Weights of a small mixture-of-experts language model, trained from scratch on English Wikipedia.
Size: 10 layers, width 128, vocabulary 13797.
Experts: 6 picks a token, a sigmoid router.
Training: a variant of Muon for the experts, 14169 steps.
Below are experts of layer 3 (counted from 0) of a mixture-of-experts language model. Rows are named router (the router's row for the expert), gate (a neuron's input weights, with its number), up (a neuron's input weights, with its number), down (a neuron's output weights, with its number) and show model dimensions 0-127. Each number is 500 + 40 x the weight over its row's rms, rounded and kept within 0 to 999. Numbers have three digits each.
After each expert's rows: a language model's description of what the expert responds to; "comes after" lists some tokens at least twice as common just before its tokens as in all text. This comes from a sample of Wikipedia text that the model never trained on. Tokens count by the router's weight.

# expert 53
router:499473518484515477508536526500602519536554474484430427558500478532413535479489497522542535523474509404514530486496528510592471436533509479489512560516501421480428492435418459510509439421453504532470457527584531589559476512504509518527507494469518519494508574550480443496494472525465457472538550467494464540453488494520403487498525524476525511535503494537532510515443534467439438546542
gate1:489592534503411505499541486547518530548504500462528446490499533456461576532509491513483487514483510533546549537464472441505416491524518410488401605514458494505517421476488496507481519522396444550484488493533502526481511496469483505535537460472509487466532551542596471490461524501465453499534509465488525435440447538473579523546467440484487516430524515556502443490511579551482521495531
up1:469569482520468444553442529613549504497543525487519448502523441492546546499531487526569570490493504457594556509550506426479538513492489425446451500497465531488552507470489534564480497460448505557431494469510517434505556497535510501490515471390492418490575550496533498525526520518518488532558520497527529471457521512454562492475532531484508458586495528527527524485578500557476497461455
down1:543521489474493522476565502516455461507471511466537538530493480451526462483511479527425428502507539507486490502549477479482582454543506456579553521489460503573442488551514484496540426529558456532526584457558443514519542586526500500497484486515450558508509543504496491491427551541519475601493594513483568584567493462455512526473488521480502490451534549438503426507527547556524498477555
gate2:507521513492509521500517601482514459525477439525509530517479500593488442495508434449499465452403460507479540461483504429518490417512566470509493427510493433576474440495488453529450454430474534520533482446455464582469457544555519473504521511537492599450511501497481493529488557493471469444461503418533549468534457571504459430485520472512494466543501502505504425476497557475517477528544
up2:488564531512439592525587556497568489493470424554534484488549519514448569462515469472512523472501452505470511603512525476479488451508543484445539481571462559504458451472478527431497513508519505426511435486497441505493507475525510497519517531482492520451444540424460451446532563456429478393440501464481554506465454483441469523457519434507502568498489494530480520452448483489511524491474
down2:527536529455495511507521588569482502514465509502601509472473501469595460485427444506602505551480489508444488547452496550488511489462526532489504486496496500489510466516553441477507522502492524474490414462515501515433530437540512480496479446494535574548550482495449488535482590522533526514483460469546507528446558520474502478477458532562493463463606481524548553513413428438517502550557
What it handles: Single digits following years like 201, and second halves of hyphenated compounds: third-p-erson, pay-per-view, community-led, top-selling.
comes after: "201", "-", "200", "202", "–", "199"

# expert 61
router:502465516476516509429508526447515483510539530502492471497451498546415524420556541541564537476465439424467586472505497553554492467442513503478483523564530441489524561520485521563554474459496449490439437518525537553476525543622514533453486438509531532452518497524506504478454457531505473484530465467484431554478489479471488436538492460447566481539554533536532473494487470498551471526596
gate0:490466529479510498529512529484544410422499518416484478415475516470486527525489529538486490455490469555542492481468585487489594506412470490492497444541476488507406510516524527493530534457590454457436520528528535515442491555520461466499501497520531502463434477591505501557531508524485542522522506473522477527537431481457508462523507554452635525439557516560514513456504473541475477534509
up0:507534535546510499494497513513558482464468587499460512447502518530468514481546507582514466487572510545562519525472494471480592542445530477487440436511494424522425516580552491524562498460507535425476492530525551548465437497527454532490544513538514508502421470598483471442487484503521475502429525482544496507507385535490484467490533483478608570468499505544551531463536493486532466482500
down0:534498525420430507524528426496483530420533551497545529532543485550478509391550512533490508466498491493513523524524481498573539552512498527485543524475519543484466431427468584490521568567477525492543488453474473551535538539514557478489482410569517560484541448562556491513537473567470463485485524473452458540495515447465543547469434547490536509483544479531522477451575487492445538460529
gate1:486538557494558462467449430504515508515454594510527438524480531558553564437522480484554442504453504469519488509574460542489501523515466463490504536463489458452491506525491498467439505535534560504456479544462460561482491502535509577547485385497532532405507502550427424488529492496572442530474454430546484535525450477477438531490541509578526480485491500531516420514497500453496504449478
up1:521513468451478511560506534526463476491517562473548565555505483441462393481457485504464528541496495517508519521515577461469482508523446462492490482504479554444543560502507548511587435432461518508577525524515528492522497446504446528482479621478496479591491494415551537456493464526467511487444453467448537464502525527520571503552558543432518494466495502499472589539479521554465479538514
down1:527523494551495460477530578473483488446548482481517473434534424503457509502507504502481448554505497541578507574529504479494500466463438519493493475476525546495489546460504407506504572556495471483492463472491510560455447615505448474500524492500569445502449547464533526527567517475447578545582405536503486561513439516470477471517431520445483480580460490530529518537492473467471446531457
What it handles: Line-initial hyphens, colons and dagger signs in infobox and taxonomy lists, like - Order: Neogastropoda, Species: †M.
comes after: "\n", ")\n", ";\n", ".\n", " Order", " Class"

# expert 1
router:502497474533496518447504563467526542538552527526434450482457550537459541494449540513561493502536418435527511443526501501543473451471438519483456557491459412499539448450518513575494443511493435468480420553536573579481536508548498538479469446477447502488541453515471446478554453482463534502559496551453458537444529495529482451515501445462496495566500562466547490516447493482473447540546
gate1:528503477506479466497518490517478428454454460500518438504488458553518439526408470485432487486451484534525498486478428489475406526472477500509422477515518459491528468475551466582479539558519472450524457517481509509594526470442562486509448537492538520510446564499499511465498490528462457425523471519485537470520536567563466488501648474512488534509467496466526523476586525471512408458488
up1:519475461552549495514579464509523448446486495426512450510481519542543403534376493524459463502472470534531538431483397423490415506492473508547448483577550501517524478482510527536488492452518422497491414526452460498528604459497483526513463493510575506482512493477500496523544529501481471486540497565510563558523470519557542529476549469518458509505470482508477529482471537524547450466532
down1:491526521489469505521508645485499511539513471480511488513542468493489472534560524492602523466467539436555496518564499498513505511501521486468558474494471527481502477550480455469522487560368575475462481497513506555471488433514513497440456530477502546572567487528504509507584475522446501542481415487606531441487528507484425486528498524560478472463524435487484522470456468491485579462502
gate2:477479503475551500521579511498442531449493507525494505483506521547453544475508432499479604437523543423427481419511510477525497485465452566518510488453452449541484433445508507502470497540451544465430568563500509467435470469512490460502511530548420512582457454530499478486525512501535562520520443584541481505468447550419515501475512445494459487548543474450453525547470474478487541564485
up2:521457504474505488450551444494388490475511511486488525439545531514600529469513459500460549469515559459461471514566568543515498504522510498578584451503495471554457530457588489472417479530478554511503534582511483446476431508551485519535530541551478449540449455477528527516465521525545521543560401514501486469466462547465510526493494432521537465548473506532476525482489462518555508562463
down2:417493464539480538553490531474553546510483493469481494465510517509493454531427534470540513511467529541512538495470439442508555481446468478551434552546509466436541473500479432521497533458509434410501471519461453450497564500454537501481526437451533461500510589517462506478480519572463561464500520531420546527525481527529481487483458543466485572444526505535483451591479430518395509488538
What it handles: Sentence or clause subjects, mostly pronouns like he, it, they and relative who or which, right before was, is, would.
comes after: ".", ",", " that", " where", " when", " but"

# expert 63
router:542489488492569540521530556518565516529514489468461454525460519538464475449482515573526526617514521460498576487532475493578494495455478545473482509564452457438496516471508436558553403445506497512490495583556478544531453497553433519469529479532471529495490504534491491498523437489441457472554513453457424537502485486554469466528509496452489530554568559564513543451438533501542482541532
gate1:517516445481548497493476476516483445495463526529542561512450471554480516576549501547398520530561579523482542505513460506491556493429427500486555577498471433466403472530480422489478428477426574511495477503527453587495564507513507504426537554442471503478530480576512521459501420484498471440457510479471548507537490539501501486499530452532493485531481502551516556483489458456493461478512
up1:527545469464533495505491496503469435491420477415459474551498487562482475517546497518402541514552497545551489494502487522585524509479460505450555545456520418431471525577457390467463455533506469488466483491523441575565470486439534492445499526435496541480478504577496492451487484472544549440574529473496486547515523558482466519485525567432471473545479478539475545520463540499507490499479
down1:486399516537458543513547501521506466523535489463488604498526469482502499474503514511422563537548581471448491510518514382530495493515435478526461512474501488458454557505451410496438519445495560551519543482582465516507548462495528431480495551512536457486521493490528552496562484457475534479542545525519520460503513525543449562490461530472566546501452452533412451475519507521559450505535
gate2:513430515483496465462543534462502545508420498519467474496457565502501491486477507522544501541484474556504512509483504541512507538430432524542523503571563514456477467501455517512451475515518526444467503432581509483487505519536454517412427424551488484487507528578447583488560619502447477544591541506434473546442459492480492512440559510508545485495551487490509554521488510513509493560423
up2:499464556459487498472521552478504506540431500484484489468421519537496503510500524487541513528463457560448492477461522523541539483453498559519512527606557511472494458467527509497452413563544537546455519458529516475471561498524475491468488430574501495498448552548471552478558630485438455495551548463462475566502465525500552488505479513445567448494564443490499540534429560479483512533447
down2:473505480440515499453539521526536525523469474461610486493470541495520496546501521498513509497493533580470507553491486564536489485493507478499466432520512558465520445473544438548459500505497504526566516535435478471496480468505401544443366491474494483437494497514498464475510524506466502475465442586422457528479435536483553529468591504530503470517493544477488507446522508621547528577516
What it handles: First pieces of words opening sentences or headings, such as E-sc-apes, C-oll-aboration, Res-earch, and political or civic words like United, public, Act.
comes after: " the", "-", " and", " of", " a", " Minister"

# expert 10
router:584496467528499436456495504499487535557522517580522481457447491531475531392457556535554588538528474444464483482551564543460471488440481519517533542529499414503545524443474507599496442494507460490490428498502486577489466519531491504497483474520552498480485461536520498466512442514499515498622480457455470499431466527566475451495473506505515586574530490528470523486469498518462458484545
gate1:458457532488505495548486561479552502477459503516496511559458451525462498555443435531528476554540494603494452492543517485479526513484479480481461482473516524452435562477475563473456434564520463431432517455558457523440499449583473507512487505525469505457431499476502486490451551523477423536562526529520547507467534471541465503486586515525455451481545521465489536488455524366479499494442
up1:555464454502459492443503544455491487405494511577499460514489472514504422459435461487485507541538529552486540502572527493471501517489479414509518527517488501517475539539563495497472412554527446464507465487534498541414507411510512497507465501454491547558466519443526459477476480516515429474531492492490566554476502533539490407499510435488463490550563534475613467465482490414468571511490
down1:425500518509482432527442543536554505516461486453530476523476510507490457540525479532467553519511465528482426452535563559441562511451499521531448466549459489497518556464493486454526504583545465411497494507501554483450469490529458432499462509470481555461490495456521462531457489515571462481527479469472548555535526525558506532472604507491435576464501482549483545424556558439523499520417
gate2:589503488480514453539493477538489504438496546517540492497486483495435506516504493521493432493458516533451515506459384494604455514479533587472512485490559474445536558541412564508467540518517524494505537521516469449493547468464480501553493493577454519452474478491522537502504565455589530544519467496460475436510496520516435454469537539510426538574525533509485511565481440470516433433454
up2:418483504504510614530461521438473538468468590489438527458471500461506523514566488480557475457574448494431457486535477555443499502527541559466460501517511457526444495471439502465526540421508531530553496438455553455515496464469515510566511480503542512511564516518483506499495514506477513485453451409522575555458508524454461540535478494546488497425504513468486527553456566497515561449430
down2:486391505490528526543576511492525468461494498437461503510441404533499513502533496473396465510469484463516490482456414503495500483553598438484428478543521452494507477558381557520472528500488585542518535526483483506559495503512512501512475503542517518542593488552537490458484600438471491535467538475509470537484509442476447471567508470459500487475502476459514499496459529538536504482456
What it handles: First word of a sentence or clause, mostly prepositions, articles and connectives, such as In, During, According, Due, The.
comes after: ".", ".\n\n", ",", " and", ").", "==\n"

# expert 46
router:550461462494585518446492571521591486526549536506473481550534511561438485448463513539551535529466490463486565431514513528501463463513470495406448513574472488454492530518465498567558440475507488486475482519529512552508430496574469463461525501487530544457460505558521531506472427474490500525551527507478495493432479509533408438530525519462523558524573488524510508487409508477502480538596
gate2:553450456457489474502575544490485520525486526511495531418488453561436498474451451570496494556479453520452531526490523453528454518453520497488430462524562478491451515514504502542509442483576450477582493524468506412495434550548519435410476454449526543422561467481402517534532495492519545490525522502481495490505509521545490484476575556490520458500506474417510465478493437540568534525501
up2:488561551555542462528477436497504449493577501543489481513501536552537524516547582466544457481429564434531441510527501463496502552583502451479507584485390474549429413476501452484470532505437562515447524486511457506463507430417529531543518516527488464540473534511543533540480500502486486473516475558520567511550531487477491517464524542545504494481495511581528500484512561420471483531507
down2:418494486532556508575566535550562525559543469510491533507407471521538563556565578500520496531466519500516555506577466439504491488475559458530468485525540479504499480523546545522466464499543492476463500534481547517495513457522541537517589475529505492560495469492524428582464503445528418458484490512490520552449497448521459465499557521555590525527491565445493485433493518552496494561463
gate3:538422454486560527501528481511508415508491465483451550464476470586516393426431520496507558486432524529457548499552536513424499486555442472487465505515476509463455430549482590549514559538453526499472530430494415511541506521493527492525501458459502435467528452513491544539505559438509554525442445496497487466523573472492476483472579550467505491548458518508528513503473452464494492488517
up3:504474448448555509538488465476500481491503506522455478524498406561461458505427518442470538428557486481522455465495504470544496495540438584451426451572449552527523489509530472497577385532479501494553521466490467472509448540579471464558430558516485504541541556533491480437526516522489497496468554470473496501574485508504547595563466509514501481434450497517539527494487463455483529479517
down3:500492554530534517550478471484549522588452449451505535408546454513557511465540528543467483503487529393555512534456454468522501552520484442491496525488495464459558496561480552503487532495442505594426525523581518559541459485511528450506458482474568563508556426476466442523458523459512490489501488546477520520552569535480433490529510464532417519501504498475466480521487464576432508508510
What it handles: Single letters or consonant clusters that begin a split word, mostly capitals, such as B in Bacteria, Benefits, H in Hood, cl.
comes after: " the", " of", "-", ":", " The", " a"

# expert 36
router:501492488526542529506503527472509501486567493486510408490549495531460531436502497539523539460572497398517517476500548568522467452509514482498528491531476378545532489513429470552476451454505495514406418506518537577525515524528491536542499441485521550455487556522490447482506495498463488504543507539515452598411506511471494486504504556450465556556490510523553500528407437511429470519539
gate1:545568450589468460480511463449566548444518467508487490540508545469486479513582542470510473442471503496437457516468534459435513514444492571500477529472532484598522518455513442481469521539535529478490472575418497559464524448506491531546470445496468502460441527513559438460540473548458505461535466520500456568453443477436446560511490514482448492511529466487490478463455567571494490491441
up1:531471554499566525517498536489451559488471471514549506525592557482495501451491457511553488508465494499529515486539496392492549466522464530455445505459469513547475443441565484558480517540514487469462468416500480528496467432481525511430506414531507532455454539493468431494444466469567481594472475506527495539584479482470552513571495458422481529479571488505469529494558531478489546537432
down1:504547432490462522412458481453544446539484493485534505424527501534491478480539482497496508511534508438593554496504557518490497516488524493630496506467493461516445505483489540483409514501466477508512528496497496533567495567519611455497494505525509535464573568498474461492504535515476458483409464448574533539503491575445543586516540550495434478556491532453511476514517459540490545456479
gate2:514506526527494457440472509511572544497554404506452558473475522530491473520554498452469550503449480491525526493505426497564444529499541584528527502430498522569538461450533499509497434532521490478488531522562456555491462542466410447501457461476526447462512485462425566503482496504530512474473510520563493475524438527562516526519531540592480572531503426571517403533510488547516517521526
up2:486534492444539512546574487488435457469515581523495436528471442445502596459489467501521476511532478513497543547498437489562482524465537410563470525441433563572476500493384528459488475527492481540461535482557518462499579521573580560466540514554505526506492479460541553454475488432472483469470507489483481455514501469476517499528486514556522501536504546418461506507526453567485480502499
down2:519463572551566480562505504573471475512494502535480433516496462554439502466452462511467467438488430535549478396546579593493452509432504502483466454540541457522457511499532445533457609542493506509519518466486548482527462544520488506487536480459498544455498537523510508476498446431484482516448564436503466532545521460560548440528570547507451480556522514512478501540535527462532516488460
What it handles: Nouns and verbs for creative works and their release, such as film, album, song, novel, released, often after "the".
comes after: " the", " The", " was", "==", " a", " |\n"

# expert 27
router:556537487500541539470502551440552545525549515523429449510519498499396562443437511557525525508522471440442584487527452499513488395567463496503527503520516450498471488476510477578471449465480444500465470492462539567566464535472476538557481417499483489456504465516456472491465489430504517514587458524437486533426473475492436450506461526476530553520516498570522510514523508495486452540534
gate0:410495502508517592540522524469484477525458572477485528498478514508368469545464486492528548520517545486521551470490459509540495450538546453541514498518492413537493461396456521498492556526455471488541531484514464536551441548492390502545509448458437504469548527483564495467476510459518519506481430520390470444459523468426486484453501502516537476505516484466541474495514527537521482488574
up0:560452478451525537533531470544578425525507481491559534461508459489542460563485473526461511517404487457533509452486495495542477495487403548493529454523478523452515546538485525480497485519495515429501541496552433492447529499552593396496434528532510475535504485496441476499515453564483487565487476491519505502444478530463588465527478433568480484556532545566471494491483516527417502469436
down0:501511478496462441444457485503451591454465487498477492552462543572356514455479442488413506500578445535452504492588499505467489530552483493459533503511439492485526537490596471546464499506545477507474469537523539494583513536443520466504504430451487547553561464438517478541480505463485590488536504552518523492501419507533456476481494508490529472522498486506484565485484457484554465482532
gate1:507543431522495468511545481440513523498518507529479497530472468473424443502533531455491413501542516533517534486554438548529521518489500568498536589478516453498437421452430492559505560496496437529563474550556446498519547504454523546513573515478505496529508429568510472493535478458414441467522464519488496442457565537484478430434535455508536512471486515569570569474512512490547507513536
up1:476477442472517459481550459455497511506526483509493484545509469483480455450553524464499447478524532549507521505509505517509510498493527510534484549533530448524455443470500444460482570483477513533627431539500468532529493489458514506517558522479456497593498444568540412494572522445433448531501500520513537432466563503483390452515467487510515479484524498555587597487529424517452553492545
down1:483485568490504484566439518499574582477527595510552494535496506511581482608483448490496507503561518543506488480508471474511492569468519550506478533497545597437435449472539517482416487549419470508494499468481479520477559503562467483510461530479566483403489439479499497493440466571506504520419563529531494565478483488433485514541496487493568536485544457488482495490542490536498514479493
What it handles: Common first names of people, such as John, David, William, Karl, usually followed by a surname; also name pieces like Part-ick.
comes after: " |", "-", ":", " by", " and", "="

# expert 13
router:549461438487577493535594528520546443527568523545514493465504494544482569485442511532505525514467456370479550492550482530494485483476500464464498517546518420504505532456509515517491451519462475466465435603525496591533481582551484542482484473526467484483536461532477488493479479490458510530603447448459454499466447538523516456505486465475560495510532515531557537491502496570456456460544
gate0:494531491413565522479512590535505475531613484525543466504505488503446529497491505532501523475526476480449562496458464492480511481449529522498486524469500471536513537547503436536530403572467468499527501515567546482474547515478505459476455437485506543468449450521584471452469489474426499447557497409499499417512464451534519530461468542437536510459458558410458509522476550455552457517494
up0:451388477520449444478437469512471478515454473562416564491510498571532430471521525504521452525475515511490459465515533533532480489549491484512491445496505521476504509502475570468518554461509522497458524475434450477513511484494542463556502574460479477519532533521491545547513498525560499539491520576487510487504518476472475471547568495596468482504568409539430516497551414467490482552377
down0:472509492518427456466515510564466491484497475549524477501566524530577494482503581446544436553419482448496505489509520513479508485551556504599434454470528428491450504462517504516471457485451439524425503528495505556516492515399442465529456544521502549476487523487494516482429515456459424534530493494421497503498451466565473531520423437449515494546561436499517483511515464496511546562456
gate1:470447568545547459486508486453496546466575485531450455524532449537472480504447508499472568508409476528563523432460554567503526511486517490474526514565536453552555491520463506504531506452547454528516520515601512462580500492563475513473504463477517481528506514475491435543563603474506520484556493503486533483519516487484461505468480545455465582458491470506508599544565400535513517490465
up1:489514451464441453446444540532510496466437503518515578481478559480551489489540547513500452524556502500472557551519452448503449458549487514512471513457463498443474435515481494557491483556423535492494436497411517480476519500440557447487495552443513548536489541480573550387454404486469464541463470488485466469469489523466510515568542481540506456509537516483472394473493536521474477494561
down1:468491451512491436533503514482539543488473503526499499461502540474642439495472470503517524522501451470555474559507481467494406482504510535411499504469518471500469511555486497594421454510497444449511497517458550479512583488500545434508525450462438540531493479470481487482424433503508474569527533590482489473540483510431499479618508474488445507510524551532461464477486567467531490477474
What it handles: Words joining list items or phrases, chiefly and, plus with, or, including, alongside, while, as in Lima and Cusco.
comes after: ",", " well", ")", " along", "\"", "s"

# expert 62
router:474450510558523560541565507479538516477539513467444449497525472511466542445487509528540535498574495434488499510498522479533468488490440533461472571538516431485490536512466420576524447459484500528469482483548521561533478481493500494513542477501522527413554557524461479477492494454458500518562494508453438556419515463515503453518508567451465574571533483587470528489413475518439424516578
gate1:457495548503461463536490490517541537545518454505485477498530544456508457559552525527490512487552498567525451450504508517512518430544455481485472454507549495472464432459483463486468469539435540492394432528467481447500550452489504560561484449506515515443583427468514429482481509512523518528488479535492410498460531512474500443457509456452454491599519475540574441421545519446496444512441
up1:512532523485428468494552494504415436485460513493491501516521492600522423500529482503495470503479540446453607557564524533575505508511513512485510563492474496437421566538549484531462457462539475450567512481549526536411497537555527518447524501456470556530399472560498498514487451507449437488453455439557510477524500504499459459436521547534514542478472512522485468508486527479453554504523
down1:522462505516503530484538494476531501464522534492413520521452474535571413555497507441471495490571567447575569569485452502568453488486538458499499485449444473469465553538456541526456489519516461472559490502515475599434487545493506520531475427507451520487531509475549467540591478478470444493448540473478471487516467519495559554500488528544525553450457527456566466536544543549446543464544
gate2:506533410533396566496531450546443510478508469438484481481463568569528496446422516527533556507433537472474583599540512436499422517444547539460476559460470499523556413499539442554531448511467469488500510477527462523486509514444540523474496497500502529439498486539454490466473513486500456551487473508485548458473505432491561475535528440543467534467470482483514539565494523473506471519462
up2:541518553436566519518497509422525451531446506545524565513497428394424474527561481562505455499468432570545463451473501543514526499553434523535510479454546492479469529518464546473454547559450464469470473540514525491533496465567455477456486467443470413509493577486554495460556492541515521520517497508545545524464444543507534521508497557499496484490509544507500459456541467476523473443594
down2:516524502507496461479489584463487432478489460543473459480526476522468466517502459431449521462462517447510546478581455524495437477513546483520498429508542525468455525468493416520552474525394395479564404559459559500452453510508538507494435489506539484536510499530499475475410492531527400444515534521488498502468442558494471480549507461438511512534507557454525507488566528474494535507454
What it handles: Nouns naming fields or media such as art, music, business, water, TV, often after the or modern, plus section headings such as Health and Internet.
comes after: " the", " a", " and", " The", "'s", " an"

# expert 40
router:586469453588550440509556525537588493529554520508489458510460453553447512393498558508502508517529499428453583460544572525516483486506535493507487533557490467440521511550472503617497460455475514532472415520552522513555483517525476581520497479467536495467503499542501534522472473492458513479534504502504494539438523518497479463527494514486468548552518538521504560478383467552468495495537
gate1:516573505529534504513538478466506527480475506490542553562443492641491518483500528480483459521506492440457624502556536517474536574450568436520423518502512531474471481512451449524517576482477534517456538479438505504483487467472446525506516518557586548455508495490604482494524506446540494490460434474538505549481498509539521476561547480539486536516564559542535500484444504478558516503540
up1:527507517466534543560575515510484456457530520454476459530434454450456531515444412476453483561538515426517521495526503447581447507454549478437460503454487510460485541557609480460521516441477511458458509494496547487511488391436530501474537534486491502514436480455576523521488458485449523512483558562471547469564494510571499476548473487501493551508527573471557516504532479475464549487535
down1:469469511468411405528524461557465572490490532527500457473492513502419520494503498520460500477463414487514421437475497479540552513500540517550492519528527506569529536435609494546454552586494473563488460468564561475481569503478492511494478534514503490502480528425462508486475454440436458504505485513490533497481508507470397467523450553526488482474597467514496536473468473487579482471526
gate2:455497514490511484441436444456485444572543542505550438530475533563456479487514478520465461553535534434541509409497528508450412492472540538533495465548519531394499531494569485538456512468457509443529522461491451522550486571415486504511508493512490531476512534493525545566544546452499508457469541458519487462442494470501543558453436511490506496458542485492514493483427422540419491560473
up2:499520513491419518558588477491526521445537465497488388516549549444473602500426489511494497411538463483532423538427495530494538443444483518496505465482528450577494485489473511481552480467497529478488490531569502505511529492446545504550472508548509483555499544513499441512476553552459459445500521619491459568559478558459528522501464541497478531477439447499521515527491521545462477498467
down2:519510439567566488480520513558524454597472533530457520533468543465510583509461498487539477510490477503467438535479472528591493491494546461482506516556466542518539509529509576450449448551527491487493487490490461495526493450491452526472496376549470572457463473514485403461520524535583523538597441495439504501571505497520419509547491511495504478477499570434478511531543504464490509487473
What it handles: Main verbs after a subject or was/to, mostly reporting and action verbs, such as used, received, announced, wrote, found.
comes after: " to", " was", " also", " he", " and", " be"

# expert 22
router:534540462535558529493482575421570485522569521459426489473474431534458494463476540529528499561506489446532513495487523492537468472530472519486520529581467442470458497517410457543522441445518471463424503541480490531579517535533514533503510519527508508461508490544493480410559453463529472511567497496476490608510526483541475493572487472423489554540507530593534567440485490545486500512518
gate0:576456497549556471436536554537532475503456567528551549535504463532476511524474489450500502500442487506550544492489546566502493435438547459436500505524480518475488558451471469454470476509542569511489539517496524471461474528517516457510536515435488523473456528555576545507516580443451541449447488556414505498514566540576424531527517541438534457499502514505585492451500488433509539516561
up0:448538534525502477613483531448518491437484521541578509578486542380544505519503535597517466504442525462473494476534518502473475553522561537517424524511473534520529460603521575484523524462479484481508521463481420474513507474504532546471437520539524434463507515421560476473481449509514513498489499444447534497480529445515520513391481504517507568512526486490534563523540525524525483514471
down0:443517499551550478498550544442485535431475534509567535520585471524498446554547534488535522491477485468511480509472469502527516492518550450495531548511472519500511506537493495550514482467450537438478513554552493564525488475565520473456454433537475539481518415561514480435393512557456536504459467501469522523446413468576534541416561452531501516507484517510525495572526539390495472526490
gate1:498463534487449461522441464542457537489456403467495472491513446525494485441551458500509492389428456500450433545424527481497427517454517501470504427536438477554491487424480573477515492493495491518515414490482530530473434487518483478474466526481512482496491569524473461539576459514471550547528502544504455577519560524539482457491533451473476580576531569485481506514558465494514492459502
up1:493551452470521499490573521465528453529496470482544476483542578475482482543531533447520510553514508445507493508489582492448486474492485497502478485528450481521511534587468510517521491499508522539557575467481515467570503587495501458498602478499533460533499551410517540459488519471500496539471491406476539453414501459512488618469547465486558425411467471473519483508528551462426515542511
down1:503570486516503493502478571443497422504518487505538461484483486590470528559488508527509599529504511419531526536543387519534472498461464562523508563499536501532515431513510475510524537478550564527487489516531475543450460531453480519514543461528493462543518413542515508513492545509470512533546481478504477393492450521479544472444555509431565449524502506555545419512480472414447538530525
What it handles: Names of countries, US states and cities after in, of, to or a comma, such as States, France, Georgia, Connecticut.
comes after: " in", ",", " of", " United", " the", " New"

# expert 41
router:485500520523552470477501560513552565517505512491494462558505549489479514453433483517525553517508486463493524476540512526509508458511494522479538486545475484511542434513431443592476438439476445519426471513517515576574399484545438531464500460535525553425503543487491423437464492446487502470518529534521440526490480489562435417513477541461479591545551510503533527436434520488532462523537
gate2:497483466462481428506564525403533482528468503483463489605517539492454442505526561532399515530545499486485533478528506507463511552484530448466489502515552486516399582465471468545494477520518523546525465527517458488552416500417524519496612557499507519499524565504539472505475534501408491429518501513512515502507516498430443471403561492454484498566468466475509510502472499486531452506491
up2:468500479411521462499566526438540520476487556545463524594488500502496472510489565513422487525530441491489518504531518505457504503478494447497538466542498490577401560514465488505474471480525539524549439512443476496544408479477520505559534516480508554483468603501548484500413494482407493472495531529520549575516534508375468495416534504556489487515466481474523538505462517553518470492511
down2:522488500470445502492549473490531528516555482456462573546495489525504441523555517544440505468392445472508501495518431611423515483535430459442532431498531505506414538465503453539519515466542391434539464478527553503491472515548516501493526492517406530518461487449497473513454546507530503455446499523488476464525538533523525530460553507522536472502469541450522408492519491448546558481490
gate3:477484450574415473572495559466480578476540435480439471606512492481440495548509473462467497519510517514425541488513550516467523516475482441394524561520552526491499533487482482453483496494478479491485507543528501535485473428513491514496453536503480520512471481523575588516479477498527558498509573464537508491470561556531503492485487484449568505532547418502401557522482510505600542488521
up3:452460486492460564471474612532508492510527468526493463511456442418439506520485476514458562427533473547541557539512545478462511478399528466450547440571529501516489567502539490546555506511479480529459473520568443489482482515504523481516443436490490515452506527462525506609561541494507580588510529525481524512510558486528515467485546517472512449502532490435487487571546464509556544494535
down3:524494444516457448551482540533530473503505520529474522485412580455506521469484481503430507547508480541518550442579497507529553515445524508500522416488465494538489517431491509525538489453490503450493531510574413510457506545517585502540545513534463563454526549622541445570471543500560519594517504480490478461494520509504438495481485600510525472506517426503453465458486535492504506557494
What it handles: First pieces of words and names, usually capital consonants or clusters like C, T, Sc, Ch, co, sh, after headings, quotes or parentheses.
comes after: " \"", " (", "==", "\n\n", " =\n\n", ".\n\n"

# expert 9
router:539502463517597515459514538472592484514576489510436526478531537602449467477479547528544562537496510473503534484529499521493452491536482491456476489488477473495563495505518494587546482507461473468442514544528493540570491511501504552512502464480468478440478480518538501427542399407447521541530494493468507498510520512558461437522460481473520570544562531529552528471448441498525404511576
gate2:494496540477517507403517470501538445565542479555503563538509509407507513487507477513506459496556461501549464515492485541546494454541488428494502405524504481552518514530489470468504473557442474503542443543522540564549497508465526569577476546518465423505544576545566456494474518494527554523471563515456484495457507570398566528443497563515522449460522522488525461527497514560462460465535
up2:424463543525491477500509427536473471526563506514468577526587510484521504455462461436453466485525505482485510484555492552565456493541581479473480440517463533557503508519473517546567462500460365521497468540447502513485514486476550504484437520471510474534439604546506487486452550475535540452518531481442469465399500515470523472432492560535455479434504507486508520524540540502484474459451
down2:486533547488507530531491513511519503491459491526567455562493482499429384457439457472526535488443427510482483430528494524482543537384464514487510438535486511504495491435575552431503545468486460519512436553568506506522483428472565431507540536531459509538522500473511501530475466484486508512490537482511499545503489520602479399428483462527473482481479440518561434497489512498556565494490
gate3:516537507442419420522504536447562511543481537524512552552519503514455508487548490527508552564526490521511452531523479526488479424535529511521513472435476405503533494484482527436507468404461501490465501524454501545521467498533475509528572471437552429509518494509542478479474483445428513510555509518512479488553449600474535531503441510465498415446504493505498493496611546540439515568565
up3:480526534511502455490593543482483462537439490501520541428492466522504489432491510491543502557515553523513473540525494557507535525461486461450529446445487525472526494485507560466535496499407470556434441546523574525459543506389433530447536456485543527446414416497504509546509497453473504436495515565544549453463519519455521465501462475529521426470577438434508523522540506493493486499482
down3:497501518568533502550498498531500513481479526476602530484524501612532495603487423457546510519558510557519485547589420492518521453493503593481443519489461496460540503486476557452567453512530568524469493505546495489525504457450459517545521481487498573447457509446456468481531562489459471519441522580500467501485536470545466508538457492466487466511495481554554525471406453508479475542511
What it handles: Lone capital letters opening names or abbreviations, often after a pipe, comma or dash, such as M in HM, V in Vértes, X in tables.
comes after: " |", ",", " (", ":", " the", " of"